Weights of a small mixture-of-experts language model, trained from scratch on English Wikipedia.
Size: 9 layers, width 192, vocabulary 21550, 52.5M parameters.
Experts: 64 experts in each of 9 layers, 192 quick GELU neurons an expert, a softmax router.
Training: a variant of Adam for the experts, 376M tokens, 2870 steps.
Below are experts of layer 5 (counted from 0) of a mixture-of-experts language model. Rows are named router (the router's row for the expert), up (a neuron's input weights, with its number) and show model dimensions 0-95. Each number is 200 + 30 x the weight over its row's rms, rounded and kept within 0 to 999.
After each expert's rows: a language model's description of what the expert responds to. This comes from a sample of Wikipedia text that the model never trained on.

# expert 46
router,158,173,203,243,202,190,199,206,176,221,171,188,163,171,176,211,182,188,254,206,207,224,143,198,197,193,157,196,223,201,162,252,175,166,227,233,197,187,219,194,230,150,185,212,193,183,149,150,235,203,163,178,211,200,177,229,225,232,183,169,193,269,196,232,203,207,187,233,222,195,185,168,159,161,189,200,219,209,170,201,187,207,169,175,211,176,188,203,162,166,183,177,198,167,218,162
up2,247,191,203,189,186,200,235,250,228,196,159,206,213,228,179,172,225,163,170,194,234,223,176,223,190,185,194,221,210,188,197,232,187,201,206,228,140,156,208,257,163,176,192,249,145,203,162,184,225,142,157,191,189,214,210,238,210,217,185,189,160,221,188,248,212,175,226,168,261,274,204,182,197,176,186,167,209,225,208,198,205,231,200,187,191,156,175,199,192,148,189,207,175,193,167,118
up3,170,198,208,168,183,224,171,176,217,228,235,238,192,178,192,257,183,184,175,142,127,168,86,190,217,192,218,236,167,185,163,235,170,192,232,180,199,137,194,192,206,189,197,233,179,182,212,187,171,176,197,171,223,196,185,169,272,199,197,226,228,155,167,201,195,185,176,229,219,223,204,184,165,195,176,227,189,225,274,191,210,215,232,197,188,214,199,189,180,217,208,113,179,150,176,219
up4,200,190,187,232,206,228,190,227,211,218,190,192,214,190,222,248,204,212,231,225,226,162,184,155,208,223,182,172,180,214,213,224,203,185,221,179,219,214,186,230,199,185,224,169,164,187,284,239,201,146,198,142,208,181,189,225,204,210,213,210,163,148,155,230,180,198,192,166,270,225,191,221,194,187,175,181,208,241,252,156,206,220,167,177,184,178,190,254,171,176,205,127,180,147,163,194
What it handles: Pieces in measurements and coordinates, such as ″W, ″E, /sq mi, ^{2}, the parenthesis in 1.87 m (6 ft; also mid-word fragments like mish-ap.

# expert 10
router,195,150,188,247,168,204,220,265,196,214,169,196,191,172,153,197,196,188,202,240,212,222,156,201,221,236,160,191,180,235,197,228,169,166,224,186,196,157,196,169,203,164,183,204,193,173,149,171,237,226,139,173,257,156,169,174,244,217,192,169,199,240,206,234,184,187,207,201,216,228,193,175,151,175,186,215,187,211,150,174,176,216,213,189,223,168,137,196,163,160,176,185,201,154,241,161
up0,226,215,188,209,215,196,154,169,198,233,120,186,201,190,193,179,290,187,226,191,200,189,192,238,173,231,176,175,194,224,197,203,272,206,197,279,229,154,143,236,196,201,204,252,273,222,179,186,204,234,168,215,216,194,230,258,199,189,188,177,249,234,219,247,206,175,184,211,225,202,192,212,168,187,207,204,151,263,208,166,168,180,159,180,217,233,204,214,182,193,179,185,213,161,262,162
up1,235,190,194,236,237,193,207,148,269,180,133,200,181,214,173,158,234,179,205,179,263,197,187,213,178,227,214,223,207,235,172,200,185,200,212,218,194,151,166,206,198,201,209,207,223,226,155,202,174,223,184,194,233,196,214,165,194,225,229,172,186,161,196,170,201,237,210,201,246,201,202,207,162,179,145,196,256,236,258,153,174,217,184,125,255,191,238,186,178,196,235,196,219,167,223,205
up2,185,193,200,169,238,177,249,243,181,266,173,172,213,207,172,215,242,185,215,202,186,224,158,178,198,219,179,216,230,195,171,172,181,191,286,167,132,153,193,234,225,165,217,206,208,210,247,135,217,175,178,213,213,160,175,190,197,208,211,179,245,230,189,249,183,218,168,192,188,179,191,207,194,191,160,167,211,194,213,182,221,219,180,257,198,222,178,206,168,192,167,163,172,176,214,156
What it handles: Closing quotation marks and parentheses after song titles or quoted words, such as ," and ."; also table cells like Total votes, n/a and scores.

# expert 45
router,195,160,189,237,185,163,205,206,217,195,165,162,167,164,193,220,163,213,219,200,215,181,193,199,224,239,155,149,187,242,175,212,161,178,221,163,182,192,196,220,245,150,167,184,204,158,181,165,205,200,147,148,229,183,148,219,224,200,156,186,192,228,215,190,168,233,165,174,192,191,173,191,151,159,176,168,156,241,164,201,173,222,182,180,227,192,132,240,148,167,182,194,181,132,229,160
up2,195,166,229,200,168,202,211,165,171,155,185,242,228,194,205,239,149,159,202,212,210,236,178,141,194,223,206,183,183,229,170,227,182,213,140,208,202,188,211,215,236,197,218,184,175,213,210,205,211,272,170,213,166,154,186,239,196,187,236,195,143,195,174,201,211,242,187,190,190,188,135,197,196,200,207,170,176,164,157,202,195,203,250,222,185,202,203,163,168,219,190,201,126,193,208,188
up3,188,181,259,233,202,246,240,209,182,232,229,232,185,227,180,201,196,177,202,169,195,212,224,283,232,202,191,211,241,223,200,230,190,210,241,221,233,193,158,160,234,157,172,168,232,227,212,201,244,233,203,172,206,241,177,197,230,207,160,184,224,228,210,229,224,160,184,251,194,147,180,141,179,183,153,245,214,132,207,212,167,219,217,212,191,170,210,215,164,176,224,220,227,238,171,186
up4,177,148,225,210,177,223,220,190,173,181,203,202,241,245,184,245,211,216,209,209,225,226,176,195,176,228,198,188,190,242,215,204,181,202,233,236,213,193,144,203,161,195,150,208,225,223,222,192,212,217,174,158,203,216,237,152,214,185,209,182,189,211,219,187,180,263,191,192,240,171,198,200,174,205,173,229,272,159,155,166,134,198,210,144,193,194,202,207,166,165,217,154,214,222,195,183
What it handles: Pipes, separator rows and header words in Markdown tables, such as Total, Votes, %, Team, and column numbers.

# expert 16
router,211,177,220,240,222,194,200,211,197,236,154,172,148,161,202,237,202,210,240,225,190,183,196,213,247,226,169,202,202,282,233,186,190,183,243,167,219,193,181,165,197,152,175,197,244,189,138,125,217,163,167,200,185,191,153,170,238,179,199,174,180,224,169,236,184,179,145,174,211,191,181,189,145,157,165,198,188,203,199,171,193,218,199,162,185,199,148,184,140,181,202,192,239,183,213,173
up0,172,170,150,216,229,229,171,215,195,227,188,212,134,175,174,193,234,234,228,206,197,212,154,209,244,203,195,215,256,214,145,205,224,205,268,182,196,161,173,187,163,166,142,176,181,194,168,181,209,179,148,171,171,201,198,210,201,269,222,165,164,186,147,176,199,187,172,204,244,176,145,135,167,147,178,197,257,209,178,208,198,210,133,219,205,201,196,243,157,182,241,172,228,204,188,195
up1,174,184,211,216,237,258,193,234,179,248,154,220,245,144,229,185,218,197,162,176,195,157,185,220,214,235,210,202,183,221,176,225,205,203,224,220,181,176,196,247,241,172,157,192,219,197,217,178,171,173,195,173,182,181,145,145,211,220,136,179,143,207,245,203,141,202,149,188,144,216,189,193,155,160,163,164,208,175,182,206,180,185,206,203,195,195,173,178,159,188,197,182,172,208,205,184
up2,223,181,179,268,218,187,166,183,219,235,149,206,171,199,207,239,203,150,188,253,229,167,187,199,216,225,204,198,192,245,222,226,206,197,161,265,232,215,157,184,160,169,207,182,145,214,159,183,191,189,187,185,228,115,217,142,218,177,196,193,217,228,171,217,195,148,204,158,221,180,236,269,192,187,196,232,170,173,149,182,224,197,182,217,216,197,178,209,166,203,176,216,233,206,172,168
What it handles: Consonant-cluster word pieces inside names, such as qu in Rehnquist and Shaquille, sl, gr and v in Kvitsøy; also plus and minus signs in sports table goal differences.

# expert 6
router,162,138,206,244,171,168,190,190,224,232,188,171,165,184,163,233,198,198,211,197,175,216,178,215,203,222,131,167,223,239,225,206,200,176,202,214,164,178,179,196,185,150,146,172,215,178,205,173,201,186,144,140,219,170,217,165,271,182,146,181,199,226,216,257,180,228,180,185,219,246,229,147,150,163,162,180,218,227,223,175,163,198,190,191,221,174,161,233,155,146,198,131,199,160,202,160
up2,185,174,188,189,221,246,215,188,128,226,209,180,127,146,216,120,126,214,214,201,149,178,183,204,114,236,191,222,186,184,199,198,221,197,156,208,210,182,159,197,181,177,215,181,209,179,167,200,206,228,191,157,189,210,151,211,210,199,169,205,149,228,118,187,165,186,176,199,272,187,190,199,169,200,185,246,203,206,179,150,208,193,230,226,191,181,177,206,169,190,141,214,146,207,198,165
up3,186,178,215,222,213,212,198,221,185,194,194,187,226,258,159,238,150,242,225,155,181,210,215,190,235,191,240,219,239,220,158,177,180,199,224,163,225,192,238,267,213,185,157,203,231,266,159,184,201,209,194,186,186,209,214,234,153,156,172,201,183,224,221,183,167,199,159,188,239,202,165,191,177,171,177,205,208,265,221,229,168,214,185,223,162,207,168,231,169,189,196,155,234,169,192,176
up4,190,167,215,220,194,194,206,208,236,241,176,179,154,205,189,220,145,245,274,196,202,242,187,163,223,200,218,206,227,202,150,184,175,205,182,204,209,177,221,257,222,133,148,266,196,224,164,150,204,239,182,174,172,206,221,223,189,215,178,172,210,228,177,174,207,239,159,189,204,161,169,173,193,187,197,277,172,257,230,219,206,224,197,222,194,185,179,184,147,183,200,195,138,200,207,164
What it handles: Capitalized words inside proper names of institutions, events and places, such as National, International, State, School, plus the suffix -est in Everest and hottest.

# expert 39
router,194,178,200,233,178,176,190,207,201,217,170,219,168,161,181,201,204,245,238,195,218,206,191,233,194,209,165,178,175,218,185,222,171,152,210,227,187,169,201,203,204,151,155,172,177,178,170,156,238,162,163,130,272,203,160,166,229,182,175,153,218,235,179,234,185,215,196,177,217,219,206,205,149,162,164,219,181,187,200,183,188,231,212,158,208,171,139,202,147,160,159,155,212,156,232,167
up2,156,188,181,212,214,225,203,192,186,271,211,184,209,216,204,196,171,220,219,184,217,174,185,211,217,214,140,182,223,190,241,186,209,204,204,260,232,211,237,192,173,189,182,177,245,144,172,182,190,213,182,145,197,196,141,198,269,221,177,154,224,184,166,265,208,189,180,215,208,130,231,245,210,193,190,174,134,249,197,165,199,240,215,227,129,185,189,167,206,137,241,189,198,194,219,139
up3,168,200,200,209,152,217,186,243,224,246,197,200,260,226,224,202,217,183,173,256,216,209,177,231,232,238,185,238,173,212,232,177,212,202,233,165,228,197,181,164,205,183,208,153,250,228,160,190,206,191,193,174,241,207,215,157,215,196,142,186,184,234,202,206,218,190,222,161,227,215,166,232,189,190,189,180,207,189,160,189,211,239,256,213,227,197,192,232,205,161,178,180,213,179,260,218
up4,195,205,146,199,215,170,233,185,224,185,192,176,193,175,187,204,221,158,218,217,213,186,220,220,258,153,203,173,212,233,146,187,193,150,230,169,150,168,184,175,193,198,183,232,195,219,179,176,214,197,190,138,171,198,179,192,184,179,219,189,145,208,239,188,211,229,183,167,190,227,218,187,182,185,118,202,206,186,190,172,170,186,183,212,193,188,141,192,199,186,139,139,205,161,241,184
What it handles: En dashes in ranges and medal or event labels (Gold medal – first place), plus nouns like album, film, band, novel.

# expert 49
router,190,159,182,249,185,186,233,233,222,234,175,195,167,164,170,229,212,159,220,195,205,164,164,197,188,235,151,161,236,244,215,207,157,155,220,231,181,162,164,192,199,155,154,185,187,167,173,164,228,191,150,170,218,183,169,182,247,181,164,154,212,211,224,246,181,177,184,185,214,195,213,239,151,164,166,206,167,245,162,180,159,219,203,173,187,181,154,205,152,150,153,158,223,143,244,158
up2,202,204,196,231,188,191,217,202,219,240,187,175,218,168,217,213,208,198,211,242,217,234,186,237,198,195,219,177,171,227,180,216,189,189,198,193,160,176,189,173,194,157,228,158,231,215,135,197,225,240,168,138,221,174,203,209,219,191,211,197,194,192,219,219,222,240,240,200,232,148,178,209,176,177,156,178,181,248,235,230,176,245,210,197,188,172,177,224,167,166,225,211,224,174,182,166
up3,169,161,245,208,235,191,234,207,227,248,212,226,213,187,190,238,201,192,247,195,214,230,150,234,175,186,154,134,178,216,157,258,186,181,202,223,170,176,167,211,206,172,211,205,227,206,161,185,237,224,168,173,226,163,213,204,234,189,210,180,153,213,163,180,183,196,208,174,159,182,209,178,192,183,112,189,182,226,190,203,188,222,197,174,201,172,171,209,174,191,209,193,138,136,244,161
up4,200,142,182,222,159,208,236,217,234,186,206,156,150,177,168,225,170,195,251,141,186,167,184,230,232,239,207,151,178,237,219,226,153,186,207,188,206,179,235,174,190,192,147,232,207,193,225,187,237,216,166,120,261,152,171,192,183,170,210,184,235,218,180,188,167,221,218,227,253,140,177,217,189,169,145,118,142,212,153,195,167,174,212,223,200,143,180,210,206,169,228,210,236,177,204,182
What it handles: Place and university names in table cells and lists such as Cambridge, Somerset, Ukraine, plus semicolons and blank cells separating list items.

# expert 42
router,184,138,195,223,192,187,193,221,160,213,197,223,187,163,170,230,219,245,235,188,201,169,164,227,208,223,167,201,188,233,157,237,172,175,214,239,182,148,194,187,180,177,173,221,186,177,195,173,228,187,153,181,220,196,161,227,209,238,212,154,193,224,165,284,171,178,193,236,191,170,185,156,162,153,166,237,193,220,191,176,185,211,177,147,210,174,181,231,136,177,214,153,167,178,241,168
up0,148,208,172,200,187,215,237,177,208,197,193,205,167,156,193,244,156,232,215,180,224,189,241,165,191,205,197,208,204,149,138,299,196,199,203,262,149,163,240,161,268,191,185,218,204,177,171,197,226,194,181,205,188,206,215,171,216,196,225,224,182,263,203,198,180,227,190,232,163,187,183,128,220,192,243,163,204,202,137,148,192,227,214,187,179,222,222,229,180,189,196,215,211,229,225,194
up1,188,185,137,197,149,168,154,251,176,196,186,200,213,151,228,191,220,205,215,235,167,187,200,169,190,235,199,163,155,164,197,162,183,180,228,210,142,220,219,243,183,204,199,250,212,219,200,196,233,232,174,134,222,210,230,226,208,211,187,172,200,229,177,208,232,175,228,181,200,235,168,195,180,191,264,168,159,247,212,176,183,256,208,191,224,211,201,197,209,205,140,204,174,157,262,194
up2,208,186,251,201,227,189,163,217,189,126,151,213,178,215,139,256,190,201,168,195,161,219,232,198,181,212,189,205,145,241,241,166,232,169,209,139,187,218,206,266,209,178,218,224,214,227,217,179,213,188,194,210,197,212,186,166,251,212,224,175,184,210,202,153,162,213,188,248,157,245,203,188,185,197,207,186,176,233,193,166,202,276,198,162,165,167,181,240,197,206,209,209,215,220,234,211
What it handles: The word and (sometimes to or or) joining paired modifiers like Middle and Far, 18th and 19th; also geographic nouns like country, region, city.

# expert 34
router,194,160,182,249,181,187,230,230,216,236,176,197,169,163,169,236,206,164,221,191,205,163,166,200,191,235,149,164,237,244,217,206,159,152,224,227,176,161,164,196,200,156,152,185,180,167,175,162,229,186,151,170,216,176,165,178,246,184,161,154,210,214,221,247,177,176,184,193,217,197,209,237,149,163,165,208,171,250,163,182,162,219,203,171,183,180,151,201,153,149,153,158,228,145,244,159
up0,189,171,204,211,168,176,215,225,194,200,183,199,233,164,108,249,173,210,204,199,243,219,233,190,204,168,135,178,186,239,209,183,185,159,221,198,238,207,243,185,181,177,150,201,213,169,204,185,183,188,175,210,233,150,198,201,208,172,227,192,185,182,208,201,181,201,210,138,189,223,259,181,180,179,119,205,203,206,237,187,210,234,148,199,185,166,179,213,193,177,189,142,247,158,270,166
up1,204,189,165,244,225,171,213,210,163,195,175,246,203,170,181,244,174,189,225,192,256,182,165,204,266,210,154,186,164,211,157,222,190,126,240,214,172,127,214,183,184,212,178,226,188,247,197,196,172,190,204,190,161,138,192,157,230,243,222,213,156,201,260,185,151,167,209,127,226,206,211,229,172,181,186,194,216,211,196,164,203,192,157,197,224,202,171,182,168,152,216,156,259,182,245,195
up2,180,176,167,267,175,220,225,188,176,210,192,207,195,199,177,248,174,218,229,156,236,241,182,207,204,188,195,198,235,251,200,212,189,138,265,141,227,148,218,198,224,180,233,203,193,169,189,185,223,217,176,204,246,183,144,244,160,206,180,174,199,231,161,198,195,178,242,179,159,168,200,178,181,180,207,215,131,193,183,152,187,257,199,205,235,194,129,206,141,167,227,179,208,186,218,131
What it handles: Table cells and names in sports, election and station tables, such as Cheshire, Toyota, Arena; also pipe separators and digits.

# expert 7
router,181,165,183,250,184,170,196,247,232,238,151,190,180,166,188,222,183,185,233,198,194,194,185,208,197,258,150,165,223,238,204,220,172,165,231,191,193,181,175,186,218,155,151,185,182,157,188,161,239,192,155,161,202,174,186,195,238,220,159,151,215,208,228,252,195,171,188,161,219,194,205,204,154,169,172,196,159,204,181,191,164,205,208,171,194,179,135,226,153,152,150,164,233,161,233,171
up0,174,175,236,214,199,237,248,214,159,249,213,199,182,199,169,236,175,228,194,259,206,215,229,226,202,196,185,195,205,199,161,233,222,139,180,172,188,192,168,183,210,163,140,167,175,165,158,217,225,204,190,214,185,196,159,214,178,237,198,195,244,195,243,171,189,222,203,225,197,196,203,164,173,200,210,192,176,259,195,211,172,169,190,136,178,178,191,234,155,193,249,159,207,181,177,181
up1,217,169,140,218,184,244,232,226,220,191,210,206,162,177,153,242,171,229,211,164,180,243,235,271,168,234,184,207,193,243,209,235,179,178,208,200,154,170,177,223,174,171,226,175,175,205,153,218,191,180,182,200,214,130,221,214,242,165,184,184,199,219,218,246,195,215,205,209,196,155,198,238,196,188,198,187,183,185,192,215,214,237,205,226,219,152,203,218,166,196,186,190,173,217,280,158
up2,187,168,248,224,240,173,186,185,194,202,120,162,193,224,201,166,276,138,194,132,180,225,190,218,180,200,213,157,188,181,174,216,180,177,166,175,176,192,177,144,210,165,234,235,220,209,202,177,212,198,187,198,186,173,141,193,175,195,217,203,182,204,210,190,179,161,209,165,170,249,154,224,201,184,142,221,213,146,266,189,215,175,252,221,202,208,210,223,196,193,182,161,176,199,211,189
What it handles: Male first names after by, son of, brother or a comma in biographies and squad lists, such as Mike, John, Richard.

# expert 17
router,172,178,200,259,182,175,191,198,214,213,180,200,140,167,130,225,195,172,195,230,209,208,153,226,168,193,190,182,199,214,162,197,182,150,263,217,187,148,187,202,251,167,151,211,234,142,193,181,207,211,171,165,239,184,197,177,226,239,151,201,176,247,167,227,189,248,168,195,193,204,179,165,166,159,178,196,191,194,187,163,200,219,198,172,238,147,187,237,178,167,156,192,228,159,197,169
up0,167,208,211,203,207,167,181,214,213,195,174,202,197,165,208,177,186,168,218,212,151,161,121,200,219,290,183,189,213,198,243,200,149,172,239,209,161,95,212,139,200,177,166,193,192,165,202,181,213,151,200,224,198,180,187,159,219,211,242,194,215,203,189,232,224,184,175,198,158,164,224,196,191,213,193,228,158,210,183,185,212,179,105,255,197,161,211,184,201,180,182,245,219,186,209,122
up1,186,179,210,192,222,206,185,285,231,174,191,143,218,238,212,189,190,192,249,233,190,163,231,177,225,229,198,176,219,230,238,246,156,204,225,254,155,204,238,252,237,185,129,154,225,121,192,159,195,215,197,188,199,166,159,120,210,155,165,207,182,223,217,220,166,212,180,200,214,228,194,170,183,205,135,205,228,164,246,163,152,218,245,237,208,192,146,233,177,182,147,171,180,189,227,206
up2,151,179,202,194,230,206,220,139,216,188,147,175,222,236,196,173,255,191,209,172,248,233,167,178,209,195,203,230,174,206,205,197,189,188,191,183,295,179,221,168,187,197,204,232,186,159,164,207,195,136,196,186,213,183,239,198,212,159,203,197,240,204,227,224,200,152,191,136,260,226,140,150,203,196,228,222,186,181,194,163,219,211,167,192,199,69,209,241,196,205,172,165,245,194,221,206
What it handles: Field names at the start of infobox lines before a colon, such as Country, Coordinates, Born, Binomial name, Genus, Personal.

# expert 5
router,165,168,193,265,177,173,170,252,183,221,188,182,166,187,166,186,233,197,214,199,213,195,173,194,192,236,164,166,235,200,146,220,172,139,205,211,184,189,204,201,228,164,143,190,204,157,183,165,256,187,164,186,211,204,199,189,253,211,160,180,234,247,204,265,203,229,185,165,199,229,196,185,164,156,220,194,176,181,198,165,173,205,198,187,234,180,168,208,152,161,202,145,211,195,204,180
up2,158,193,194,193,246,205,272,228,250,182,139,181,196,220,174,200,236,153,186,155,160,183,194,219,219,170,179,164,155,242,214,205,164,179,181,236,156,110,178,181,226,194,176,191,230,210,168,173,199,176,177,209,207,230,187,203,203,170,186,165,192,269,179,230,169,204,173,249,215,201,195,191,166,207,165,195,208,207,229,157,206,244,201,229,179,157,182,266,145,192,209,206,159,188,212,184
up3,235,206,161,188,221,209,153,220,199,173,202,176,192,207,180,178,224,198,193,228,219,242,132,205,196,193,201,183,191,217,141,234,189,220,188,168,228,174,183,194,168,206,214,187,245,214,142,187,183,195,181,166,242,189,224,159,176,195,212,168,135,152,185,214,211,243,198,185,259,214,185,187,191,203,143,180,237,207,224,201,165,177,140,205,249,167,171,281,194,194,207,154,192,201,215,205
up4,184,189,180,233,164,216,206,233,177,187,185,152,151,184,170,226,181,225,192,194,229,183,171,179,223,184,138,209,250,197,132,236,214,186,203,204,161,201,228,158,235,188,147,237,221,183,160,216,278,195,191,215,213,248,188,153,220,202,230,251,220,170,172,177,174,235,209,172,208,206,151,134,198,179,210,204,172,204,230,186,177,250,193,174,256,180,211,165,194,189,263,160,222,216,203,205
What it handles: Units, superscripts, degree and prime signs in infobox data lines, such as km^2 density, m^3/s flow, coordinates, lb/kg.

# expert 41
router,207,164,188,260,205,196,236,239,225,237,129,173,189,184,159,223,236,187,204,168,203,171,156,199,216,211,150,182,195,258,183,219,142,160,200,245,165,176,174,167,203,159,185,178,192,147,174,182,234,170,158,167,207,171,187,151,232,166,179,161,190,205,216,211,191,217,151,221,212,208,193,180,144,168,158,218,184,241,143,147,158,224,206,176,189,172,150,219,170,147,211,182,221,146,233,179
up2,233,233,210,189,204,215,232,215,169,205,194,184,190,174,181,212,245,203,210,205,189,206,163,175,197,174,154,258,170,135,209,246,180,174,181,235,175,163,173,201,188,177,186,149,202,234,231,176,181,186,159,219,193,204,226,243,205,211,214,158,250,295,279,202,180,215,212,179,172,156,177,181,208,200,196,198,245,259,179,188,190,245,229,154,265,168,214,189,172,176,157,249,197,221,204,197
up3,158,195,185,204,245,173,187,209,215,210,233,195,155,168,226,192,190,245,267,168,181,202,180,233,222,216,206,205,213,184,246,230,187,192,188,172,204,151,139,174,139,216,163,220,215,241,143,178,162,217,180,202,206,242,192,216,190,249,184,171,192,167,217,199,220,209,145,228,233,197,154,249,161,220,182,197,204,201,188,226,218,193,183,192,181,214,168,220,180,201,217,170,249,232,209,210
up4,195,164,232,191,186,198,185,175,266,179,174,286,199,193,186,206,185,208,203,193,166,244,146,157,150,224,224,181,183,237,159,197,215,184,174,228,164,193,105,180,206,180,210,214,215,207,180,206,251,230,201,218,212,167,210,200,244,264,220,207,181,190,198,185,180,188,162,202,181,200,139,173,187,177,148,179,157,239,168,160,177,270,178,207,222,155,202,232,197,217,188,195,190,213,211,148
What it handles: Quantity and negation words such as no, any, little, including chart "no. 5", plus mid-word pieces of foreign names like Mas-raf.

# expert 25
router,169,169,192,242,220,214,242,211,203,244,183,187,172,168,192,224,208,147,221,199,203,173,179,238,223,237,163,186,207,219,229,196,171,149,219,234,202,182,179,188,209,160,153,230,243,154,172,153,226,176,161,171,186,194,177,167,239,182,177,169,229,210,186,239,180,181,173,184,209,189,223,227,141,147,200,176,169,241,181,191,173,217,210,165,198,190,155,210,164,141,185,205,210,173,209,157
up2,214,191,196,257,207,214,233,212,179,158,199,246,214,216,177,215,224,151,209,231,223,208,190,185,189,195,202,209,142,201,194,176,258,156,205,217,188,174,140,154,221,177,163,181,211,218,212,157,184,193,165,199,200,162,186,134,237,264,239,159,190,245,189,172,199,189,185,218,193,231,183,256,183,152,150,149,224,153,166,184,195,183,225,190,177,158,139,191,184,198,211,161,213,213,215,199
up3,208,150,202,224,205,199,250,195,212,206,179,215,159,238,162,204,221,184,239,206,209,161,191,191,154,147,168,157,233,210,208,226,108,161,155,272,198,182,199,224,201,184,229,233,178,219,245,197,240,232,190,186,193,184,198,206,192,217,235,187,217,251,158,247,213,174,206,247,172,169,179,190,197,158,196,236,146,175,231,202,197,210,184,171,156,153,162,267,182,217,186,177,179,161,199,196
up4,189,187,278,212,247,195,199,140,188,242,187,189,173,165,209,219,224,154,196,191,197,238,174,212,155,157,181,207,188,209,168,264,244,185,221,235,180,181,185,119,140,182,202,183,215,233,161,207,179,211,171,212,207,165,228,242,246,143,230,196,143,253,152,247,215,189,174,182,249,179,209,116,193,205,194,161,234,168,140,179,216,232,212,206,194,193,185,215,189,197,188,163,233,203,210,222
What it handles: Inner and final pieces of foreign surnames and names such as -dóttir, Betancourt and Bastian, plus hyphens inside ISBN numbers.

# expert 2
router,155,158,194,229,204,177,258,231,206,191,154,200,176,172,165,214,164,241,254,212,225,217,159,247,239,176,192,187,201,216,157,193,169,167,205,179,156,186,175,195,246,164,184,202,240,190,142,157,232,228,166,170,242,195,188,226,201,235,207,179,204,221,179,211,194,229,208,191,209,173,154,185,161,151,160,225,197,216,157,163,194,261,199,177,227,136,167,221,177,180,196,200,202,193,235,175
up2,199,169,199,242,216,235,253,202,172,190,139,203,199,220,118,226,261,208,269,200,206,202,214,165,142,194,209,217,176,241,178,171,196,175,184,167,210,204,188,173,250,158,212,210,231,204,206,169,188,198,190,197,133,235,199,206,186,238,224,165,190,243,173,193,116,162,229,182,224,173,201,164,172,183,147,257,173,221,217,163,182,175,194,191,175,225,181,250,187,180,252,215,180,196,269,196
up3,168,233,204,234,189,251,174,202,239,208,129,160,214,155,183,190,196,191,156,179,193,185,191,200,274,230,210,242,195,244,163,225,233,183,154,183,176,195,166,239,221,159,199,185,134,213,140,213,192,206,190,211,190,226,189,205,236,216,172,193,191,230,174,194,194,180,217,153,201,244,190,217,183,208,161,147,226,229,175,175,178,213,200,230,206,133,191,193,214,199,205,164,194,150,194,214
up4,153,193,182,215,221,271,181,222,168,211,172,186,172,220,216,188,196,189,170,225,185,157,137,260,226,203,148,207,220,170,191,220,146,186,197,193,218,213,238,210,219,168,202,196,214,197,156,159,227,220,180,204,202,202,199,223,192,201,200,188,178,204,167,205,207,153,195,204,245,187,189,191,181,188,157,226,160,157,234,194,235,191,232,265,192,236,220,227,189,210,174,206,201,186,228,212
What it handles: Conjunctions and comparison words joining clauses, such as as, while, than, and, also, like, especially, often after commas.

# expert 55
router,214,171,183,218,195,165,212,224,230,228,172,185,162,155,201,201,197,203,201,201,210,208,149,252,179,215,188,148,216,226,181,249,146,141,203,183,154,170,161,196,209,143,158,191,194,178,200,176,215,157,150,178,223,169,193,198,236,184,184,167,174,214,165,210,183,216,202,199,216,186,201,201,142,154,207,194,180,200,205,164,215,231,208,177,216,153,183,187,162,166,161,187,208,169,246,188
up2,206,182,198,205,204,259,171,149,232,197,176,193,167,163,211,202,205,175,197,182,184,134,205,166,156,185,192,200,151,197,208,175,218,228,171,185,206,251,163,202,166,178,230,211,194,121,138,192,166,220,195,168,160,205,170,167,157,167,202,185,175,204,140,156,174,128,184,226,186,184,176,242,180,230,116,176,213,220,190,199,227,202,225,213,234,202,189,183,217,219,160,197,190,218,218,172
up3,191,187,198,217,194,209,173,189,213,213,172,182,221,223,217,298,227,209,229,237,252,249,228,202,139,215,174,195,202,229,210,178,227,208,253,220,237,200,237,169,211,151,213,162,196,235,215,178,151,192,158,174,261,210,230,218,180,187,225,192,158,203,165,254,180,222,228,197,243,254,218,148,185,158,216,166,235,211,205,233,191,259,192,208,191,192,175,254,157,196,172,151,206,199,236,193
up4,167,185,208,225,175,242,217,226,212,214,172,196,207,161,166,216,183,182,155,218,228,195,147,129,151,234,196,207,195,194,242,151,137,194,168,183,192,191,205,146,177,144,236,253,188,198,220,210,231,230,165,245,200,151,193,252,195,190,207,216,161,210,204,207,205,211,180,205,182,228,215,194,205,162,178,242,185,201,209,229,183,181,195,221,119,236,159,269,177,201,199,206,161,187,255,214
What it handles: Forms of be and have, and subject pronouns he, she, it, in descriptive sentences like "The event was part of" or "X is a".

# expert 62
router,180,168,184,253,216,159,197,206,178,215,191,188,172,138,191,254,192,201,204,229,196,182,167,246,237,228,161,210,194,268,215,216,180,176,201,208,189,192,207,168,213,173,170,183,199,154,194,177,209,199,166,169,201,173,153,243,215,172,166,142,158,238,155,241,200,181,160,190,254,256,173,195,142,165,179,204,187,206,201,172,195,194,196,194,197,171,161,211,156,155,198,166,185,166,211,189
up2,188,200,175,223,241,186,176,161,171,184,181,178,202,158,193,239,179,188,210,246,190,167,163,178,234,178,194,222,252,152,198,217,175,184,262,202,175,208,206,211,204,198,184,190,218,246,162,160,219,208,175,170,198,164,222,222,170,210,155,140,135,224,168,185,180,269,187,150,206,235,174,223,167,165,208,176,228,186,143,195,202,166,220,219,238,171,162,218,204,170,162,229,224,185,217,177
up3,164,200,157,221,164,160,185,248,168,255,183,199,237,255,220,184,216,221,151,242,240,204,174,244,212,195,156,217,190,171,222,157,169,198,172,185,223,230,198,211,182,185,192,215,247,226,200,202,255,216,172,141,245,206,212,172,206,243,179,156,240,208,190,257,256,183,243,175,214,207,174,164,184,178,198,228,192,173,168,201,226,193,232,175,230,218,184,193,197,196,204,179,161,155,256,184
up4,190,206,185,211,198,263,181,189,165,270,161,159,169,205,219,172,195,171,275,169,183,182,157,287,238,167,189,207,230,216,179,180,167,169,133,164,184,202,245,135,246,182,227,200,234,192,158,147,180,163,187,181,182,265,183,227,236,193,231,187,227,196,163,190,196,163,214,226,189,198,173,130,187,178,190,238,191,182,139,115,221,218,224,222,213,174,184,197,215,199,230,224,185,188,212,170
What it handles: Pieces starting with b or d inside compound place and personal names, such as Greenbelt, Fairbanks, Macbeth, Caleb, plus hyphenated capitals.